{"normalize_top_k": true, "vocab_size": 4096, "beta1": 0.9, "schedule": "wsd", "batch_tokens": 65536, "dataset": "wikipedia_en"}
Below are experts of layer 10 (counted from 0) of a mixture-of-experts language model. Rows are named router (the router's row for the expert), gate (a neuron's input weights, with its number), up (a neuron's input weights, with its number) and show model dimensions 0-159. Each number is 128 + 24 x the weight over its row's rms, rounded and kept within 0 to 255. Numbers have three digits each.
After each expert's rows: a language model's description of what the expert responds to; "mostly gets" lists some tokens that are sent to it at least half of the time. This comes from a sample of Wikipedia text that the model never trained on.

# expert 13
router:148159117156122119116148123156148098138125140152145099126104124108143145123195101150141131092128112153075158152117103109138140132140103121093159119096120134143169139068160153106067133116128130130136160132149135118123123141107108125120108130109123130112179168110121071126144139114147172141113162143161127160124178085128162120170147099128107104107126123114126068160116151116144135098131103104126119165083125111076147175105149142142111123113106101138132114136141146084112123116083117
gate2:159114089122133091127102122154142091097143131128153148155113165131131102106140157181126122140071151126156121110116146149120142147112127151157093103118120126134124198141140151135110085103152130140117117142138098159165142114178137134184123126119099104087132089162165124165131100121124143084157116126132140120126138119091136101108109153112138134115153148081135149116126099140127142116134184122109130162154165106127101086124136103127121135137142180138158175153149103148145167086093127
up2:098105163148155144124115108129132161105164154138145141106139143150097127175111116111131150134151117133192141089092109125130084107064144133152138133122143129124104145157115049109136158144170127138133123163117150139135129084118126170139133133186118089129113092112149150103113132132176106137114137090098160130131104152161064132109135137140152068110111124110162177121139128095141118141116109129132136132127164129152134106131100111106132115121126123105146163105144115143169118099148151
gate3:139111118149141100131118204126128123105114109115150086091167122127137126149111113077148158107133090130159109136120132118114147149119128139085121109106125104123111171147114138131096131116168142126147138149127122186107166119092088102118135139123160146121129153118113141158177110110149127108073161153121133158148108081116076125134126089134101129113162145086139112097105098147165121131186121093124119125121153085137090118106156085154106145159127117128115166172120097106124120124131114
up3:149181159087138104128125124127129095104138120130125113135129147155111127095142179130106136146064124118103121135132146119139122103132162167140157147151103129128142160122141166125164101140107129127130127112128123117130082102185120079202148137127155131104108136135156132128102163135116145116114164131138109054106163144184174107116123143156160154122121125115113101157109162135170152116141154118140114102128135167107128146112108110119153122128132100099137115109103115141137174172073133
What it handles: Tokens inside LaTeX math and markup code, such as backslash commands, braces, carets, underscores, dollar signs, frac, mathbb.
mostly gets: "{", "\\", "^", "_", "ww", ">"

# expert 16
router:163119145140120130116124138134129094153158140126157115116114138079105168130194092144131144115137102145111137108127094113137093120105126135099156098125103172162150115117161156110116140111089179154123149164082131135122099115157119110080101117108119145081155131118118106150192118126165168161126139144149131112146165099152158144160150124154137121106116121111140098160134099116134140023134111117159136152103126138074114118117123123149113107109134126130141126139136117103124127118096139
gate2:140148124161153132114098117165147135185160109123107158137117133117122150149131151117119156125112124160096165154132134133131125128101112182141105125128156143168109119114165122134134130121139109176120150098100198105157114126149169134129181132161111132148154163106124172148163124121148106157073095138137109125135170128133099134147117167093132141128129136159142129113115123096176131128122138114132119143140166147125077133116116164158064100186111112131098157125105145103112108120119173
up2:096121106131072101120090139105149140114156124098145102166123152138140136138104095123136108131140147101105114095103118116119116127140116071158158128109156095112116142097128093158123126154116134096144109151135091126109108159142091116088143112114145120117116162168101118098103162172132141115151133144114147137160062158143165115137147134121131082116113089162116089148143126121130128148083121104141110089120102089136131130075114108113150157119127143186174098165117109140162109154136098
gate3:122120136159128145121118125123143143101106092132115114150084143077116122092170103102082089127116109164125126091133094133150127149058155119138128121157138101142164152096118175142120157180104137145175183107146140148146144108143091129129095122122130103105142121159136112088129082055119163102145145123113165112110098108124136144114151125123102136132157145119093130192137157122140154117150096148100123129134123155128139143164129123104115130129094099137160148114126098134124127145135168
up3:158138122099140150166136103141149091144112082132173141075103123132166130139122132128101148125157095094137108089135135149173073166126139115192160132114172120137131171101106145129120131132139139142146122127097181158148085136141134135117150188145154138086128109120158122092151119120133141138107103115135161107151146160117103131117155145094145104145129128113059133110174117101121087123129143137136131121146127152117120126129124117123168148169154130146101156142082140157097126090119123
What it handles: Short word-internal pieces like el, al, il, ul inside foreign names and words, such as Rebel-lion, Trøndelag, Belkin, plus stray Cyrillic byte pieces.
mostly gets: "Wil", "Hal", "El", "Sel", "Bel", "hal"

# expert 15
router:135140086126171099126104142152149144104102152156152135137090155112107161156152133139138092126090120107124155112139110115120142147116131145133129122089115170141146099092168136111114092112125124142134161164082148101169107109111102154129119170119097093122136126109084078100126103128103188148131152132162128137139121092184152143135147121150128091088078097118161111143134118115132118064134146124120123139088144105059133147085137101124105118107112098146133123119135114145135125126142154
gate1:092133155104152105067091137140143163090108139119134139091115147106082134137093150135092074114199116104204123080111105102118114145119131143137131126158099108125097116120146158120098137114098106125115134109112101144108143118130119161048137091129144127126133103132149087130095109098170108120142117101128156111116099150117091161103163154125132102113154119136160134104122168160120141123149134134128144137122132125152118129133106122135127112073129127152103169128138121110121167137144136
up1:126085100162106136113144179070125126165119106146106183139127099137186086092131118141167141121175104157114142128104165130100080139125132120121141156110093170111127133162103119129122162112118133110082075142149183140102106135159128103148091115140177131103174128129145133108166168111106157140140126122142111105120123129138134120146104141092119155131137172126113140143147122166154123106126145109138136115132112135144103097115121133143131127169103083143134171109122118085138159148119138
gate2:119135107101119121141131145147135122121185137113136132128091150104178152129098103104097163091127137122160124159137151148111168115134163144144139126143122104167159154103139128107145178140171145167121166100116139176121116149167138140169151125115113077111162132138121163147149139151124132122116095118161152135109137124150133099093139117097127140122115161176129111121124134104122108135141136155113099154132113168111190070136177125162168125148080142176106128114108110143117112128078132
up2:160078115090120128108151177114168127159167093162112153201130092117098151111165160154151136155129165146118122106137133101145128136124142109131146120115127108108104148135120144141145104084145125123162101118170104175154158117161093103082096146137128124114131142140114159101123158129153147082170153129102124125165137120115136129121108114147132132139141109120096115151151137123107124102139118175118114075144066105142119148107132120122124164089128121098176113097133149137170127101110129
What it handles: Short mid-word fragments, mostly "en" plus es, is, an, inside names and words, such as Heer-en-veen, att-en-tion, Gl-en-wood.
mostly gets: "en", "ens", "Ken", "ene", "ten", "lik"

# expert 49
router:093138128088138094107113121127142130134152125147162140134127121104106141133186104146149177121120095193128180122162116168118133121111114148095133100101140135151125110080125148131088141104111143155151128181146123095146127085154104147124132130102121127091139135120134116144153114114136154130115174129118163135098137109123147155127126100166121099106116158122126102204131118140144172084131110100104112153071123127078138151116143115100135131115093102163127114123139169103155146158098113
gate2:099141118098077168131096082160161106148118131132071119118103131098152123137148125145179142124130139116123128154138136130102158155107126142081136139125156143124140109120114120104078133128146154182128192163137114124112108090095088112150115152112125140122084168146132109107115125116154140111152157112115112109120126117056136119159107130143125101133132120158124154109077137110120109113121151127156101127136097087113119116119203107109152143119114153111127128114103117095087134102079133
up2:109158123072099119109102120166152101161161120141119133147112111068158131098138131139153131171131146113131125134155123148135129146137117185077144144096147105114101140127098122136106153139145152132118121130128142087087059101151112080156104128106134143137106138139112107127124126147137153127171143113106132119090196138109116118125103111077126076105112106098140136166085102129112159133138155141100129144151117129113146132113169140125126151144131154075129116133082160147100160121153111
gate3:086087121127107129173115110091126127165142102103124128108154089121150129101168115140127126109169166127122154130115136125124148105149077142135147130130113103128074162125136082112128101152164174095153178130147135094129151153131177132182121147114111124181152089143099117077147119180140135145136109131150140110129079130108168090150098145156132120135104168148132127120138159133143144140154158134136106138093110135117135166134124119136125131128081103136137121119137108118102146153115186
up3:133103125102158088146054144110113131120120131131149165145122107125114124201133121115147119120127112127126120118124132118079122132105155119145116103105117121128150124125153137118084102143096144143129114095174106144111139132135131120082146125092131092098165119113180101166090134128081140080106133123120082133109108134142090081140126113130164142122201130136124085128126114121123106122172171107134157100132116110076082130111114110151117157135141136153141148157138126090138137172156121
What it handles: Equals signs opening wiki section headings like ==History==, and capital letters inside acronyms such as GPO, OTI, NJAC.
mostly gets: "== ", "=== ", "==", "====", "==== ", "==="

# expert 46
router:140137129101144115123102131138168129147138142146130101131138109126098154142145094131135129095118113131125171094150097116110143114114119106074168096087086154160154125091162138131098130140114153107144165158161142107155154100108097140091114127121091114115167179085103115099151146138176175159109137167159161134120137100151151121145127135142103100089083121115157086148122138138139121107159106134170111144066133138109119168094147101118105125095126115156149142151154141145143109119132154
gate2:128128134152127122090073145103150099129098158133150092152141137093146083102138134067156126127108129117156108133138119154098131159175138161113104121122109115107118139124113123098160099156152147121207167126118080133148120106104151132096129136102133109163146156131118110124153092126119114111105086139144175162109122119131156117079148117116145169142162152100132095146125147114111155137109104176103146140137148107098086143140101102091111152143119093141165131103162144129115114147133160
up2:110142133164130132093103079111131090115160117135101091128129129124082130127132102106132151100093125122155102112152150162133149129141144171189143180134145141124138184123103078114135130126126159124135156118157116136158135095097171180113134143079084099128130142144143132120156140160091132076116096114133132137139097128138129156113158139127176115115121114113138153111152152157098154140141125182135156145126171127141114124137122111073138156150123138096138148083125127115105133108140182
gate3:162111142126110146104119138099107129101160104129120164120097144150148139138153117123176150146157159122136099116150115176117096148126145108132114146108095133134149095105123136077166200136090110121170142110119109097105139106109103138174176137087086084128148134078187104112118105137124110119123124138116113151111119130112167176170128116161128109125131118104103172131144148128148132137167191084124124113129119119103114108152128133108125091162111127146105104095149141136120127129115149
up3:102179115132166153082101126134111155143118123158130073091091134089117163106142143154175170109124136118152100138138144131077125126134143147124109162141138109138158171140142137110157138133114091095139162154064118151111137112119097134126110084141124118140106130094145146122173094096128132126102122100123141167091098159118135171142137147121158093163140122100152184151119142138113162124093146123097127152149162102118124156142143128107135129164116129131121113091144132131115111171082149
What it handles: Scores, separators and words like against, defeated, featuring in match results and fixture lists, such as "VAN 0-1 EST".
mostly gets: "= ", "featuring ", "EN"

# expert 45
router:112142107110130109120093131120157132112113155156137131122087140111096159130192117113130133102121101147128157123167100113102116116108092149106165091092102185180167160098157120105126113089162134176141136154131147116104098113120089141102135111124090135162119126089106107166126157119136147135138125141138125149122121096144142119116153142143131091137120128134146109182144149136139144098114095137100128154065135102070172149092112149143101162112138094159136138139141141118154086130116138
gate0:182106113137137114116131148129150161147149082112114174121111137107128150127170140111160132110139153144137130122163109137148195132177082166151113106136128143094125127102128147126119134143085119084108150132106154110115125115130132108123117147111125147098141134099121118113129121109147147147159124163143152159171124099154176143133147109128128102103086075151165121158144138073166177140130061139149126140124132141123106131138156110087116126114127114139184101180135114128121167153113106
up0:141139100160159122122160185134144157104124105101119147127101141122105128084114127103136113117135133104132123135170114139150140126174104141124152096145122140096162163116092120084158126085112088115138120118110130112092095149171133094143096129106097137122138144124109165113133142099102150116150128129144161155173103107175129106117146064122124123139121084132147124156121152125133178131113088141114126106149134118118111129157158146070117090157153079153102084142120131150112168137123077
gate1:094129155183105150126103107106107197133137138165115103138110121117115087085116147133105120140117178114141097156150107127116119095117164072091192123113131156159156140132170127101128121112178108105087128141129145126102123165155134134140130134101142168137150137088177144162151110132140094152124125149124155128140090148156126155095187158129146101142159135142139124138114153088157137113137120129109096164109152119130138131130149138127089108113135130143093146113148113146129169098148138
up1:149120178116135159097100118172120156097103161112145114115146148102133107135132184157090091172142130135104181132142149128131123154125141100130165156139149124114095109122114187116098142121145151175114143134164114122126153086108152150149132139112157135119148151112116112163111115151160149110137123088127107140121150150137151164120111172148171107124131157083131150135123126153155146127130155174122119146134148100113109147070113140138173135138135142122131131152168064122128146092141178
What it handles: Word-initial "d" or "D" and pieces like st or th, starting common words, such as d-ad, d-inner, d-ancers, D-aily, St.
mostly gets: "did", "d", "D", "Don", "Christ", "id"

# expert 25
router:111113121106146068081109120114175168138164161154109115139138136126091150149189161142122133124139114159100168124137094093130123120142164151088166102130130145166158136121146145109090128108111165116129153137131148108142125110146091125120112152095107115117139153110075107142171110129134179145128155132169147138094107118100125132157168162151090106108121150139149121164117145103126150082142129108119121162057132087080151154112117123129129146118122123147143135128149125094144147120130124
gate0:137115122143137111106158128137121105132188121164141119152116152118142112097140139174124139134145096176129144103171102107117125119144151151136111114164153123141118098079153143065110150133083171111106117125115093114149120122167170124135105126092121164096111140098125132133135106132132110147151184109126161151120120143102118092125079166153127116133129103144131160156116114145088156125131147059134142094130109112132115127118124147066106160136155136143072141150100133114105166119140161
up0:118104085136092085137128141163114106106140145152138153172096111159144110119168154133112150116173128152143137098122097143117149126151143161118106107113111122130114130070194157114149144104111166123091111133099141137165132143093178096106145163112095121149139125129139136172191108132102148111134122116166118129091117120136118098155093131155119146125126044114142149152144163123098148108136145116123121132108114097136141135085120144124074128127148153171099134143103115120107126118134137
gate1:113103124150111129133140111093181143131122173129099160184105112090114126140153151108114143124105159120137140163069106118140121119136122149095123173138124122113117137141123119194187055100145167160139125099089174160110127143122116122115139177118133098145150128120140113135159092110137122126170119104091122143105124126100132140163118155140165127122109136133114129133109123118163164114166110149099140073132149125141129151113111171091169108143152115120153110146080112118113119119113137
up1:104108134120124116128144112127135141156099103225126152126108138169116125106117145141145162154128146123118128139167096122100097147131140150118089123092127144081097151151124089108147142149150124156113098150158143170134103152132133091135078062094147107148113187156203108135127126130113154109114156143114144119116098143137156119143133141137126129138185139162124148154127132098161128136145125147105164129109145134109128154156135093094159134133140109156108106144102143105111111132163108
What it handles: Words and markup in wiki section headings and table separator rows, such as Career, Personal life, See also, and ---|---.
mostly gets: "== ", "|---|---|---|---|---|", "|---|---|---|", "|---|---|---|---|---|---|", "also", "Personal "

# expert 48
router:104150130142131107138117130152178111114142159145143125137108127107115147125176107149157138111132113146118163102117083136127117130092151156096159080129115151160129099064120169103146104102120157131179129167124149120119137109131130150097108114091160148100147128133078109127156136102152144134099150138124128147118142103145129134138163124127099146113094148107152107152110156107149145087116094098111138151067127115091113146114119135137097119069072098165143112121176168137111115132096152
gate0:153142141133107101090134173124165105136164151113129116086110100114086152164154093150149109092108141120148134081086159114122122105156141111147107090141110146136179173117129065095109116161120120119115147158094137150130103090191096125096151137122109128152156163100091130140137149120157133151120115138169168151094145132112098118127133155123101144145104135128148136111080158123081135122124143119126148118124163149113110147120133097125145118172123113151146162109151129156111160127111095
up0:139098162141120126088165133126162078122153145110172152105107163126091137104140123164160207112098153111164127106081128130170132096155131151117091139145134116135161161146100129130148128163099111087134141116112103117113088111152121126105130146132122118136110104121113135167139099143175121124173109142141164137080114160128115131118124121118115163125101134097148181117124113141157153149127156138106162142153113153119145170128124148133110107152139103106101099116153115163123169160102090
gate1:136132106131141104109098171126111104100142138123115166198178110090132158123138149120169099099141133117098148108171127118147147099125136110124133133092099137139108134116144124123081106112099142152120094167125140124119128138133142125128097118090091148135142122135092124082114147099116173104128137116134120105139140112174158093119122113123131147091119150125178172168132162126129128115131098116182123123103118132118152142124156087126113097140113135232127153146143140116149153167145123
up1:107127147095095137093158139086148126108119151110125122117125123135120179144111124107075120152099122113132165082161137097137121143098176121135138126141147120155122107110143121145154095126127136147140125141105136085149081162147141130107145100142195134146092147137082108110118132182159131110124082125125077121145167121144129128107115169106159121099091131139120141135118099111143065137139147084123129144152157127142118168152102129121094149161122100133131097128130128156153123181080096
What it handles: Pipes ending table cells before descriptive text, closing parentheses, semicolons, heading equals signs and line breaks in shipwreck and list entries.
mostly gets: "  ", "--", "\n    ", ");", ";", ")"

# expert 34
router:134160108141149108143119153150150144138100148168140148129122108142098163128168130104147155089121093155134153138134108113104096133117140109096136109149124205164160123089164110097135143111155134126155125145150149108121120088123089161101112157109110118117152132091123082152139139119146140152124137112156150112086128085153133150136151142169098095108104139130184118172114143106157165097165118121140115153083110106082157151138141117136117165106141088176117141103162142113129137127130149
gate1:129107115177162144129065123086137142180116131127127139144107114124174165157137124126115116148134169145127089127089139112117116096141119125129139181111123160116095159106121121103115107123136143118126167138112160199137133097122148119129145143141174117126162125148106120118134130121091122068166119109153160128106174138158108129138097165148138161140160195134132133146094138109140125121153112123126146157132142124130088123161112140120154125116145101064079142153166131131121160149144118
up1:137131139169126176148089144109142146180131099160091145127129136108107101113110131151115153152118102155139094136109131128112072138115135142125134149087118135101107156103152121091114118143119144106159154153118175131140123109130140129134149143165150067109138132120103093083129082142142141121140103130140154124088134107165173129118110159153065151139113131140152123152106153081149154134136090153119101168121150153129130172135140157109121154084150121111102172132186103116136122149162129
gate2:135112109074134112116145124143126091077178152107134115107138166137125174103156163140146091058119134095121126139113118147112107111134148138130122170114120126136126150157078156102141113133110108146146113175132126118130109123093136121128115094125067120141088111141121086149101131130098170109111169132158083140139120141120103122111136155169088152108114174127123128121123102099179078131133127163121173161138138177110131138118167153135119091145105123118118105123130170147127143117129109
up2:073116158105148154123135136107125083100119138111118098109171168152152124149124153141106078145149100136138157132150113130138098093131148183128143132098153112141128120145134100146120147125145116107133114180132102134168109117101132108103107164116152125126118117132136117120118155165191115106114156151118163107149122115126109146091105165135130094124155105138084142095158131123139167133121121148141099159136052109136164174108123104104105143119131139141153167120100135104125137052143108
What it handles: Early pieces of common words after articles, especially a starting k and -e syllables, such as kind, kiosk, kicked, me, we, He-ight.
mostly gets: "Me", "We", "we", "me", "stre", "He"

# expert 56
router:141140142117138115087137135127145114110128127179168076121106108133116167145162094114164134108126105167096177113124076113094106118110126154111155114094110153192139141107134142113132113107118132147140161141140124112136116120120126121130121133117107113113125169132111127119191110110169188174094132135155122144127117091152169125147140133160123145141099115077146082181118114114141130098108132100145102162095118128086136128127159153153143107111116126148178125099149146125157106152089127
gate1:170150141136179116135108128112088158139147137130186114169111122130148087127108112111099159089149151133084132113163145119119148138114102170108116140149108103148176112103102139114133122166138156113110131131140117166114138119173138123132127165102144122073152140111153119167126101101133139160145103172129146083108185078130094138139116118118112173152101157142158119113126174140161165105154111141102119113105110117111111134107155134133108161101089110155117159129125118110147095162123119
up1:122145138115114146116123115115109113102160143130157090085097116138165132150137141090116148119122083135145105126090130133154114093115131186115136166141112108136103181164099159137146155156119156133107132153117108139139118127122132127121136117144120083103115108137115151159141148131149099160113119131118056159145105128101103091106139098145142156160108155054143158180113125171154101145121103138147177179142131145140086098157141136115136138111108137078148148105155100112130111115139149
gate2:152209130086116110118139169114133140094123115116108158132097116156106186147132103125144116084122105137124132096089118151128111135144168160139106106117141131152173131129098110119137126098113093166119153144108114103113142124152143117161149146116143083131114150133142147113195121086123177120099142093146139103162069126122138122151102114166093154112114095113149114107134142119115127134107164172171112157142132128141206120115134137132142140120120114128161134109151117155150112137126116
up2:102206127091078127136135133150166089112152130149112126135107099133139152127144090120156132114132103174082156102122110135145081141166142127112112114109168132119111108112128081155138112145115115171107091133107126141117094143129106113114157158137130111118102154137151147097186133094127141137060129118153129114168140124132124088165107132138125132126114075137130139138114109105140149151100150145116122143127117139150131114118092111140183144137129117147196148126177120139149116164093138
What it handles: Direction and period words opening place names, plus hyphens and pieces in South Asian and Japanese names, such as East Godavari.
mostly gets: "El ", "Old ", "Malay", "High ", "iddle ", "East "

# expert 32
router:133103112139141110091111116171112136110141174161116145140121143112120158130182107146138124083121127152116179096118111117123128136126167118117137089127130161191137125104146160133114111116111139141126123162113162111116128108123099129116081125083121084146150150117163127129173138104135130126118130147169140095111133100118132117151132156139104102072115125113114076166098107136139167090153124117089107115061125088051117185106126116134143124120137116126171121126129116153139131131120128
gate4:130097123148140132128069115159140154124130112137114128136093141111117108135151122116088111100114176107142128140140103138130127115101103135140152104157111112149148136186114094173100149077134116132097115130115136150112134140176114141110103138135091097135175128144154117103119137092139108132147121106096174161148067101141129113140113166150156106117162131119120125173158123118114184122128144130106120101126115083117138133150128091155120139097197126118121145118141150147056114158104083
up4:155129144144114118097117146172090119106143119099139102109152093108137127106106128138096153120135116149122082149103140115133110146163119147137150139090129133112130147117112169140178112119158157109154122136136095117112202106116137147078163157061071161122121144107147148151113149110130162126079144141104131155162083125125143091158105091093126146099106120157135116109114133151133165104124136095138133148120176144069099131089122136146142128158128102109113125095127117143153151142150134
gate5:119131127103099111159119149076098094093136081134106158124133152102123116104147083145107132127138133179132098149179115182146104157171149155111153093124141096136163142155116121164119106122126131099104159124108148099135088095144097109113116161122134123157151168114105133117152132135160123139121148145134177098122160115083122114099113115135145085135116116146131123133108135115124141133170143141121071105113130113107115156105109122146106112147122127120112101074073113181102127125080151
up5:146128100129129150122152135161147164112109141131157125151116114134162157135106122132144107100081105162127138073093133127137172109117120151157114135168117144144127137125164124129099119142115144139140096144159114157122172106113204139183129125174130093113124093129140145165164135174125140118137097111119121140167141131180133138146144145134111188119131122128145118154124095142107098114102114137124180151138110134171151103186139115134150158119109160143146170142144143113141122104187153
What it handles: Field names and list dashes in infoboxes and headers, such as Released, Born, Species, Genus, Studio album by.
mostly gets: "Born", "Coordinates", "information", "Released", "Species", "Genus"

# expert 43
router:126150135102145095113129133149171110123133143177137138124126100151114128141152082145137123093120106141129182121114055170137171127111114129109103101098119161135147127136168128123125158149119122142159168154128140143106134076112107146090138109077103064098154155126110092156143142122158162145128160132166138101106142071137123115134121142148129136138105121111160122145104135131140151079141113149126083157078117103097127147096104121132085147102107105145144146140149110148152097128133145
gate1:122125124093088174118108135118129103160114140102143150120129134129117135137173127203104151106126131102138145093158148115113134099154175153091141138151139151122143135130160129111156162127132085133110187114110140138139152063139098127147144115109095105150118115133145150147135132110151145108127157160156095176103112130075128132161084117125154145150092135156134201141149135106090151132168127132143113150153131075122136112134167123140117133135145138112163084145131114095115124089121127
up1:156114115149100161105131117132184127103133123136177116091131161129150151109114133121180131170084107140145118114142096156188107138100102144095140123204145137121110117136080174132110119106103156106146100091119128095158120141106137138123158161099117155131121093118147100131157110131091106099125115114132148149155159094143145139089142090136134104079114115106131122160132119151117112130133150096149130166149152111129121120096133150117116119124142182079106100116111119158162145099109131
gate2:137087133114128103129128185098150122152111132129149111104176096134110117068109116134141106129133098129134148171079084120120102141066108094137143157105085129128130152118131100089127095135151125162177130104172143131106083095070142097143092116115104112109131127130111069081139111109114149132103130141125153131122104141148139090090180150096149117140150120137099122147117132088164158123147134110153121140137122115098121150116122161135116102146127113134086148116161132100131134128132106
up2:140142092126159090118141148158121163095111151158128138143106130141149150113157143118133103108119135142115109079134158116142124172157100104161128130190149145133141111148165141167096135141101134099077074104118098124117158190159128165121170137151124139115131114126143173160146126153118088109128161076117100112112138135143119132172112099151139155121177119134118142126127089139095114129085110141124159132110135140153081135168129104094160108129144144120119106175090149147119139140140135
What it handles: Word pieces and punctuation in sports texts about teams, medals and stats, such as Paralympic, receiving yards, Team, Women, Feyenoord.
mostly gets: "Women", "bo", "Team ", "teams ", "ague", "place"

# expert 37
router:127153108121098094120120134132181131144107168162157143136098116154121138136165140114140144088127147126074148141116108143117135143159135129123137087118115170163122090121168158119119123100146136123122125146095154114128154098133140123128123146113097120106162146108106094135158128098124149152124164147169120123106135089132143124157130135115112114119110101133157100191128127123135150066136061104146122160051105113104168172097158114133146130101089136134157108147154147118163134100098109
gate2:120113105121131132087102082117090102115147153117110165101112134104115131136161131151096134092116118115084176145119135156120102080153112098104128124117156115162121126140160155135096132120130104129108135119112124121085127097156128076155130134083147096079187114130136147171133091086109110116130127109165114110108130165120127119160142095155077080130091145108143101129078187109099127119115147106118155121110138112099112165103147152154105137105109133145148084133120115121139144145145119
up2:133123154168117114132162157107131165100111118112151090167126150111137118083105104117132081197171109148123110114154095142146167117094134151100123154151089168111150108104081118117155092138118147151160118128152113156177109147096152140138117147145154152143131150150126125063128166160142134140121121139149132128154133098101123133140146140089148164104111125129104167160143098130122127127131136167108140128122155151124132095112086063121098135133126129151107173104108110107127129094117149
gate3:165128144122126190099115143085138123148140120137135147141123145140120118143146162134142104124114177088096092120112126136101127105125126108116073125145116137141111129136132128112138163119114117124132170111114156114164099112162129120130123159132083093122186155156116149100177126142144084162148138149098062123119161104138131122172137113094156082149150098120159141128091168135119152133155104095151121170146137091136095126130125112151136126123106123127148177124167133122155166075162136
up3:163142095128134109164118077122154119164111119148153139173104132116119116119124131148159146129090125124120142153155122132136112155122115111123077111147178090100104135106111164132134162112146107101137111105146155112196093148160088108121108153106115102147159164140112137153122089100141110143103130137082115133122153136140118084104129148110064072133154088113100133117165154171159125123099152136107142066134119128138127171126132107112114102117156095129125113149127162124110118091126118
What it handles: Dates, years and ages, especially in birth lines and infoboxes, such as "(age 57)", month names, On, Since, 201.
mostly gets: "classification", "On ", "Since ", "July ", "June ", "born "

# expert 54
router:164146106153123081099116116127143125105111156151133098154087131108103155115158104116145113114141135165105151106149087125144106134117121186107107112111099128163178122104123172100109135098141165129127177154122160113127153065133116167121113117086125139131111153123120118188146126110127163126130139155166106124086132069134126125142134146156096122115086108108154119140100142093140159079136107129142117153080116099110110166103151133139093121104112103138124152126144140130138078117127139
gate2:117141109149116102099070093146109120126123126169134102130137091148125134141123169117082125173108128113120158113139116041159122147145094137134125158137123139151112104096151140093146098108158170155108142138095143112145166086141138089125183146075152122126131136107130150147139119149132130073146150159114125092135115149139116149095117098074112149115131126144087139157108122138147099118115128141108119135123120127123097135100123119110068153180114084143136136133131106134115113160119096
up2:144100146117140142135103137112162156134125113131049173127148134078174102122142127141165113099175134106153131135097135123147159112093105142107124142141146124132140076210155117133139096110156082130153122161156110149069102151117143107118118148161107121116118131139149099155143122118145121115151114070151159158128106104128144129136106139165108125130096127140118132132109115114137123130131100115104113128139167136130113117162102126140112102126180165127103147143120174133156138063147135
gate3:117097143136107117101150162130103140115119141121092126152140133095119163109114115102139129147123088125125085122110147158141113106155150134165147121102106112119123150067173139148108139106141109106109128106128145161084144126133144144137131158160139160144110155130155162128161134103097151126135099135133124141171180086186117120093124127151108115047133147132134123149173101094133148134085156166129147140117116117117170124135116111118124107138153099113113123114093170182156098161120081
up3:132075146142157132176134144104118156149096101085113116181150154113109177091131119111127155111121098152138115116114164144129121171164156165152138126149127120107107147116133126153111141144162107078124136098128121140126147093141117169075155141220137135135106125098136166096158092090107143094139114140122129137109178131131127131110124159155120125116147113107167131132132096096131118143108137163161135139116103083146173135153121118122099114134151095128101132114108109104145128131163125
What it handles: Plural nouns and plural suffixes after a word stem, such as people, those, players, -s, -ers, -ations, often before of or were.
mostly gets: "people ", "those ", "ians ", "games ", "players ", "years "